From a checkpoint of a small mixture-of-experts model trained on Wikipedia.
Size: 9 layers, 65.9M parameters.
Experts: 2 picks a token, a shared expert of 192 neurons.
Training: a variant of SOAP for the experts, 805M tokens.
Below are experts of layer 3 (counted from 0) of a mixture-of-experts language model. Rows are named router (the router's row for the expert), gate (a neuron's input weights, with its number), up (a neuron's input weights, with its number), down (a neuron's output weights, with its number) and show model dimensions 96-127. Each number is 500 + 50 x the weight over its row's rms, rounded and kept within 0 to 999. Numbers have three digits each.
After each expert's rows: a language model's description of what the expert responds to. This comes from a sample of Wikipedia text that the model never trained on.

# expert 37
router:454523505549567524532567594496543588545481476589608632454493475473521506532410493500586505513463
gate0:487436498609491502491623588458567434462446523552625516501513487520532520545531427466500518460548
up0:531507520468528475462491523552426497565560480476455524420553526418539481451488491518569444537488
down0:560579450447458540459464548481458582470428496394501427513538485479412570440561516523495521506471
gate1:458566518584470473488573447513510506492560567590553528475563604506556427514495491475545521496442
up1:468529406428459573450441571590505464521494578442398553537520533476535450458388506558493492489566
down1:439437507428478505423444563522537491564489463595517360430480480466415467450564565561451471499514
gate2:534495567501500422439497415487470512476477534410484505570479598484539408524487467518505478513554
up2:598551464492435568444517593530489559565485478561463540462510448568486566553533560515465557532490
down2:545472475500558460522513512471505501399460590537503557392527556487530513426477515493535561503590
It responds to: Location and infobox fields. Prepositions and field labels in captions and infoboxes about places or buildings, such as "church in", Location:, Founded:, °E, "Interactive map of".

# expert 38
router:526381421536560463495421502528445482534442526559461555618480534550494500498465511533528492551535
gate0:476519520492467494528489489494578473450531511526492502481508540493533431563484531477461500488504
up0:506555556538471540490465553504532450394467468568587442584541596572559320545460506516401526491528
down0:537441551498437511597498458528461554426491505494512581530468571427512495491482549452486446509517
gate1:478490537549484499526566486466498428504494498504505521440484523587460492450482491502516601420463
up1:511522556518493450498680535481431473544489539537480567450510514573494450544432470472600488411457
down1:501493492495533484501440368472538557433535618508633437459509554590500572442486499436614522486454
gate2:445389486541417497482506521499526535501455522452608502525452492529433522473514450478451436403436
up2:485401446526451487496556508496496519613556495574517497464501417535445454409448511531487503414478
down2:557567528450504502457467496508526531499501530443548496516526541532581558402504516381563491644532
It responds to: Auxiliary and copular verbs. Forms of be and have plus would, became and also, right after a subject such as it, he or which: was, is, been.

# expert 42
router:481491484524502423470504421562511430514467488406568411509494540542453613570591469485514510496478
gate0:466506396511543516493399446483508505598484517472420519526542513486596465610520497559485397384553
up0:450482434468456494470409408466466480601491482496470532497521566466567471582506489505463434383508
down0:535506577494510373446499550444471552529459494449550461609525519547475489523489520435505469538537
gate1:589480561478432567447546495523552553463504589478520504521495459527435534468555571586414533393487
up1:497562504468550463570519585419448468540477465419429574522492548442497478568548543486529449464558
down1:423575436443406516476507473490565475544544418577522430474514426381491463415473491462407560500528
gate2:517466566388483621452487505475492518511514525436518440509512527536515528438575540513504472509453
up2:437494450573490484498487454535503508556531450643480616471537447414509442514463560510464575534553
down2:487525441427579430573470515609452503392490509591431451448508476529564411527588406525522603467492
It responds to: Years and dates. Year numbers after in, From or an opening parenthesis, and year fragments in date ranges, such as 2014, 2019, (19-59)–1962, October.

# expert 29
router:475552525440445438465503498422516435465470438551431421478438545530472454483535572537535461438577
gate0:456412530501559526481488509519518516446470509443492493529348467474516503456438471529440512579531
up0:543513572533468483501468471510413420609555478517556566439591533510524476536470511481560482455564
down0:472396580448488460501495412532462431445502500531459442483518453528456447376532583502379538462491
gate1:481418411468505488520518485541481529445386509374445456425482439465493499546508513511454475392549
up1:374548515540564426535474503507510523533494538465511539450459491519408470455530432520527543525518
down1:595532487457558519539537439530546496502440413489420425593438464499585555524432486479567471508528
gate2:490522543504550427485508500550489533495439510517504543448574453457486505562557388448493514595434
up2:543544446586561492476490450488504506542448407634497479481440474469472564577463434489457451499463
down2:465481544543516483509412470535526621488471542501589506533494403530560584481528540506508481465602
It responds to: Dates, units, list ends. Month names after a day number in date ranges, plus units, large numbers, dashes and line breaks ending list items, e.g. March, million, km.

# expert 24
router:517482474490500442543494507517513498521508516435521568430458390554538492534428464494536571457534
gate0:503557463568493568521465496543496549611458484434638535539528467475525511409520427566496509464478
up0:455491506536470561562493595519538591548489559563456460537524451498542534570521488500507465454521
down0:479485439410477518495520488370575492561592510472455512535475465535502527558563536560551514499625
gate1:535460461504412502560537459424472469476573516494577468519351504365437528547533498538505509492575
up1:475511543537489473416536470507487580531484540489480567525551499413492466522465546520440505501511
down1:587497392455450477525439430469493604516547457445536467439458490464492463493487503498544490453665
gate2:573461532483587477523542485450519586478452482522430405517528459490510474524459445435506476452464
up2:436528527592486526508450396533384512560449575535471524474517458404618464534506493510555526549485
down2:489504520540481536467401470508486431403492459430482472508568469614481464474549487549512497456466
It responds to: Romance-language name pieces. Endings and particles in Spanish, Portuguese, French and Italian names and titles, such as de, del, La, the io in António, ie in Académie.

# expert 9
router:471558528444446436470506504424516441459474441557434430491442550541468449489538566537538454430577
gate0:533467534458541517479492574415488522555494522444469513488453530474399444449444523429548554395448
up0:475584523517468533510552519422473494596447505525494468485427461496525448526552495493461601528496
down0:503488583485515465489574529471529485486564480493518466460574576426456433523548599435520517529538
gate1:527504537481595482565442448487423530445528411481535540515502533554467566509531489532501438462509
up1:559496492507529507542519472516506473537490409482595488489592450590465521507423461442471509441404
down1:495467503455400564580495519424462430490468451551505521462571504399481508558496506520555522528391
gate2:518630585483453469461490622403495536465502499452395451422520512426587447462594504516496557538464
up2:528418490511601502477498505485431473596501492567557497533496526507514511518460481399493557564505
down2:481444489577444522521532398454598529514547403448545505523547550421518569531563460606560454543496
It responds to: Months and list numbers. Month names in dates, plus numbers, pipes and connectives inside tables, scores and semicolon lists, such as March, 12;, |.

# expert 23
router:432483592494471542517553491484539522500453444553507434500574517500479426522557523493415491427446
gate0:598491435567567501469544466489498515516469465536560454479470508502489502485548404486499417486432
up0:439489549452453488541465534478463456426508493488462592499512511484492539525417594472480571564561
down0:506524558468512486493424452411517463477509520511504578499457498455440521476454483484500488485525
gate1:550423484518479496497606493495420494652521550524473443439554559444417503503498604431422438560528
up1:543456441442487478479586448483463528614488521498471470468472498449458467533483498392480405664550
down1:528456507526573509447448367551584617576535607419518353519494488568450522449498516486473515485530
gate2:505516498420463538463520461506527520560562566469497539444468507468511504503521532419428499427409
up2:505499511483522532393504503448517552534492582446448487467474446495457530509512601533589459502431
down2:468569468494497480465444483554443605540445442414432434495513467492497468512472412598477490510443
It responds to: Sentence and paragraph ends. Line breaks and sentence-final periods closing paragraphs or headings, especially before a blank line or == section header ==.

# expert 25
router:535467408444466552514536462506466490496418541526516551417498460443474470487451477501539588552404
gate0:542531514510453517456475443491558490492548550462511487423462537364466517520526463510471487486506
up0:506445452473558535560581386485583455422491491456451459496441450453435480597491355530544511496515
down0:534570571556580473477515474472509477420562437380478586476535508441545466489604500545526571555464
gate1:498556446407541501516521525510516469476534482461499405495502495432402505491463567497576573448402
up1:514531435456560559554510500531477539509526508504520442440495571530471429474524494535565589489470
down1:484555506522503394466438510499443611463529474507431554548483468490472485603450454503540527480562
gate2:534498525542510537567568534514496535484444549457418547525492505542477505543580533465510415587506
up2:421490472489499466458450447480522438544509383571503460505455534524512481454501489512494563476560
down2:506389413560436485542572507496607459546552535436527475599477576561488486456580469466553459463509
It responds to: Place and time prepositions. Prepositions such as at, in, of, from and during that introduce places, institutions or dates in biographies and sports careers: played at, born in.

# expert 55
router:455589455463572469456533523535482444521516545471469492497485539568472428570379511558424544586486
gate0:515499528389419549531506484544540501502589560553528551501459447488484502568516441491475487540466
up0:522457556600564435449465503478456545540493460382427481488513516523551472438475518546505417514499
down0:582513403450568451456545464581514495466567605473524509582606441567488521435493464508501408457485
gate1:371497450454540494491557542478453502532501477542499546522561540612470486532429629453552516610498
up1:529424572585479517526502523471552516468488558539560451489383523475524547427512411537532515469576
down1:487533512396529563517491480432501438493472495440508518552515576495490505441464464566447494541454
gate2:516574511527490611489446477576499528531491516406486465534520538358527446545394518560490487479462
up2:495520496535521492535381501426530560615570496469502509515555465511381474429491535539421547529534
down2:455477474479438525568548437514492532333633461485504505461441501475473512473535482501527393421592
It responds to: Equals signs and LaTeX. Equals signs and LaTeX symbols like $, \, {, _ in math formulas, plus "=" around plain-text section titles such as "= KRAS =".

# expert 32
router:474559524445447442471509492421515439454478446557430433482442546539453460477549573538538466438568
gate0:495415340575561547526523515431581465437498514433576522513515483479586509419556459487518542487389
up0:518510463418569551590515448449571561446519488474412469572475538491434578539455525478465505521558
down0:492521459587462507473463502511521484573538420440483477497561464433562461372533531581465426486519
gate1:566518530604513452594552431495452556509571523494437475480493397411475495476437452475571518515565
up1:379591510501541478556455533504545426593451548399513550404549510538523385524445451472513519483541
down1:420424589393534536500409537452474432455500553525489504507395481504477502490555586507540470525532
gate2:489568439484609416462527565495530510504531414517557532502514497508445504575482542457489520463464
up2:514499484520456459538411555439346409500523479486455482537587543466521559522416488550522490502528
down2:525434526510608399490496387593560423510417548506509513524492515474599479462542451489529480500490
It responds to: List and clause separators. Semicolons joining list items (e.g. gene ontology terms, equipment lists), line breaks ending list entries, and clause-joining and after a comma.

# expert 20
router:456503534501557465479448447464477457532495410550488460517570512476570486548462543484464535535449
gate0:528500485486434496562537505399588421502490448495405467551555466584488537576494466511600485571497
up0:600497522443527508460471502480398526523496528411484584511519486479567408406429617439441518534433
down0:510563474527514473457587470499507536429549547507532505510547453483499586492555482568543534455538
gate1:532466544458491490577511510498462480488567552393429544510453542545542508498492449450511533490409
up1:423479450520577559532479465574509570471495551502567463476482463468481528504460555481516614533502
down1:491543529431470462604505447522474579444444479502514450545593555526496601509451435524424458475561
gate2:411512588517414478553442394481475507513518495443514508560537495487539491562404521509466551478490
up2:463475489449383545526427462535509430520462413521441447470517506431617496573500497479559600525454
down2:485530455463529501528500508470492490492501483526502487508488521521555534552524555522438491497454
It responds to: Closing section headings. Closing tokens of wiki section headings like ==Geography==, ==History==, See also==, plus "refer to:" on disambiguation pages and some sentence-final words.

# expert 6
router:510500474445471633546546579480464478572521401524540468440492551513542449538532504485489481600449
gate0:496546524532482515524446480540517456418488519517468617634475597580479519526440577542505524462492
up0:507450503481543495465566486435494532567488497491534400397550412410491469484525475473502498552557
down0:442520533559395506473461490481523482448577512501470517587613566505463563497466527511532501523525
gate1:540462530541506412527469478572425566439394548470492461537480515489536498544421475521528333405460
up1:468576544492536426511519517550411573426435495477456451537557534511496496560416430543552337414502
down1:476516455416492388513505516562463558540425443516423481602555581472450630521414467431491531610472
gate2:532489429554604408467543442517412496576535544582488533535553526508531550554593482554478474546495
up2:537462542548410460480451538472560451486476504472527492537534525540422542448507551429538503489506
down2:510501444462600545448525446506414506517594567515575458455472570457608481509394533454508493510576
It responds to: Line breaks. Newline tokens, especially blank lines ending list items, table rows or paragraphs before a heading, list entry or new text.

# expert 31
router:490570536472471451514487531426567420442463397513492463455511579503425405449610557564529406509538
gate0:487510465507557472536593488463449487480525479418485453571580545500500470476522487455477478481433
up0:568451555493528499613486487563449448452451546423428607466513481538551559519434504506549573414441
down0:437473509572476572429425537460477496510520476398465484477534474490533550457441477468462428463520
gate1:414446401475433483464441517541473436448548541469474464452429527411484521464499418477455600501518
up1:568512482539480533494535411481474496495492449489490476361559549498607443454513401530581459481513
down1:520540559459468522492478450547519560592444388468452452415472441508505482538476448477416478493381
gate2:544586536446536560457572573504523557369470504434511483499546553536463538597395498481487466540457
up2:476406526475587503483586453518412341428550512566532472453553445417433498504472489430537521478531
down2:527534464493482527476492469540547469454449587560483537562519479488486441608461430485480560476480
It responds to: Opening parentheses. Opening parentheses, often fused with the next capital, adding actor names, expansions or glosses after a name: Carrie (Claire Danes), Ceylon (Sri Lanka).

# expert 21
router:477557530429449445468511499422518441463482445553431433489445548536466454484541565542530466439577
gate0:457518525501498422509426514424459404605485537536477549516496471442554426518454510538600437530492
up0:516492556486506498467469465414509415463537450525457536625479574502428518482484569533547477504476
down0:446458491540447446472466474402423461439539473463456462525398476519433478538525547593585546408519
gate1:454526469531522524477480502491490423593426504459470503523497545489456521449472522505501531490498
up1:580460520425392519461525494454473627342486573463509460559393503490512490518516397515465492485523
down1:499380577486517516440542536493404566311468458520479462454408599486493537473548465461508496547535
gate2:539437498486446531616526523469563448542509547428532507614518468500490526498529517446521491535386
up2:461523566420532564544530547548511535558513435471487452446441457532545451514447515560499564513408
down2:546503547461512491479524425528490536592496537539456566448585513587452553514566465523452553484530
It responds to: Foreign name beginnings. Opening pieces of Arabic, Spanish, Thai and other non-English names or places, like Abdul, Los, San, al, El.

# expert 61
router:442555506498540506560526568431548559439548473460532593563488528534481552471576511441579576498385
gate0:576420482639591509485450538516506496571488610489437581504512465540468418413485489569495530495455
up0:512520528435453559491536513492481547482345413606466475479453513507433548487508513491476485607500
down0:502458572525516514522604531466513483526490461511544559493509450612532525466467580522580539533513
gate1:508456453496500408487550513555472516486567533501561433550457490514439525560477511529604550543475
up1:508551551493497575511464467441522489537483466503521610456528500475543499441514484461385486461520
down1:498437505487521466514473534501617476457614509425465450512490492534491544538462583509554477488559
gate2:518497474540490406573490449445465519612537571512547557444573488436428489478571448462525582500514
up2:501483523549524330503413394492491498564543556567515532455544487438439492510499461454481541483562
down2:427438556593489560438462533501578464500498432414517431501511478554463504442524580631414465403485
It responds to: Mid-row table pipes. Pipe separators between cells inside table rows of stats, league standings, election results and filmographies, plus semicolon-ended numbers such as 1;.

# expert 48
router:473557528428450451468499504423512432460481435556431437482450547537466464495539570536532467443575
gate13:495489569413529461439516549465541460523512523473580444486591520560474466489399430432496495436422
up13:403521517508467526417522505431470471482557553536610500594476521441547524484535456443476476537493
down13:456526535509507521461573455498506479495571505496492528532512454474607535613509458615451497498457
gate14:482523506484518470519480499519582508538445561465561517511461438430554439504502442562520547479544
up14:640562527607474531564475500568548522432597556477523482502615485457517429517483491505581494413429
down14:523446368439513464533481552484513477548566512476551599533573526556483484504515604517500476476507
gate15:433462536529481540513452517525543523357446464498475527590491474485491507587524473518454445516514
up15:581493514598533499609588496411433429477515518405566544480548472502486439544580482528528476452528
down15:500549480544527520558463496493451534437421506533561418512527577521465539482451480466615425537466
It responds to: Film words, table fillers. The word film or album in reviews and release text, plus table cells holding a pipe, dash or coordinate such as ″E.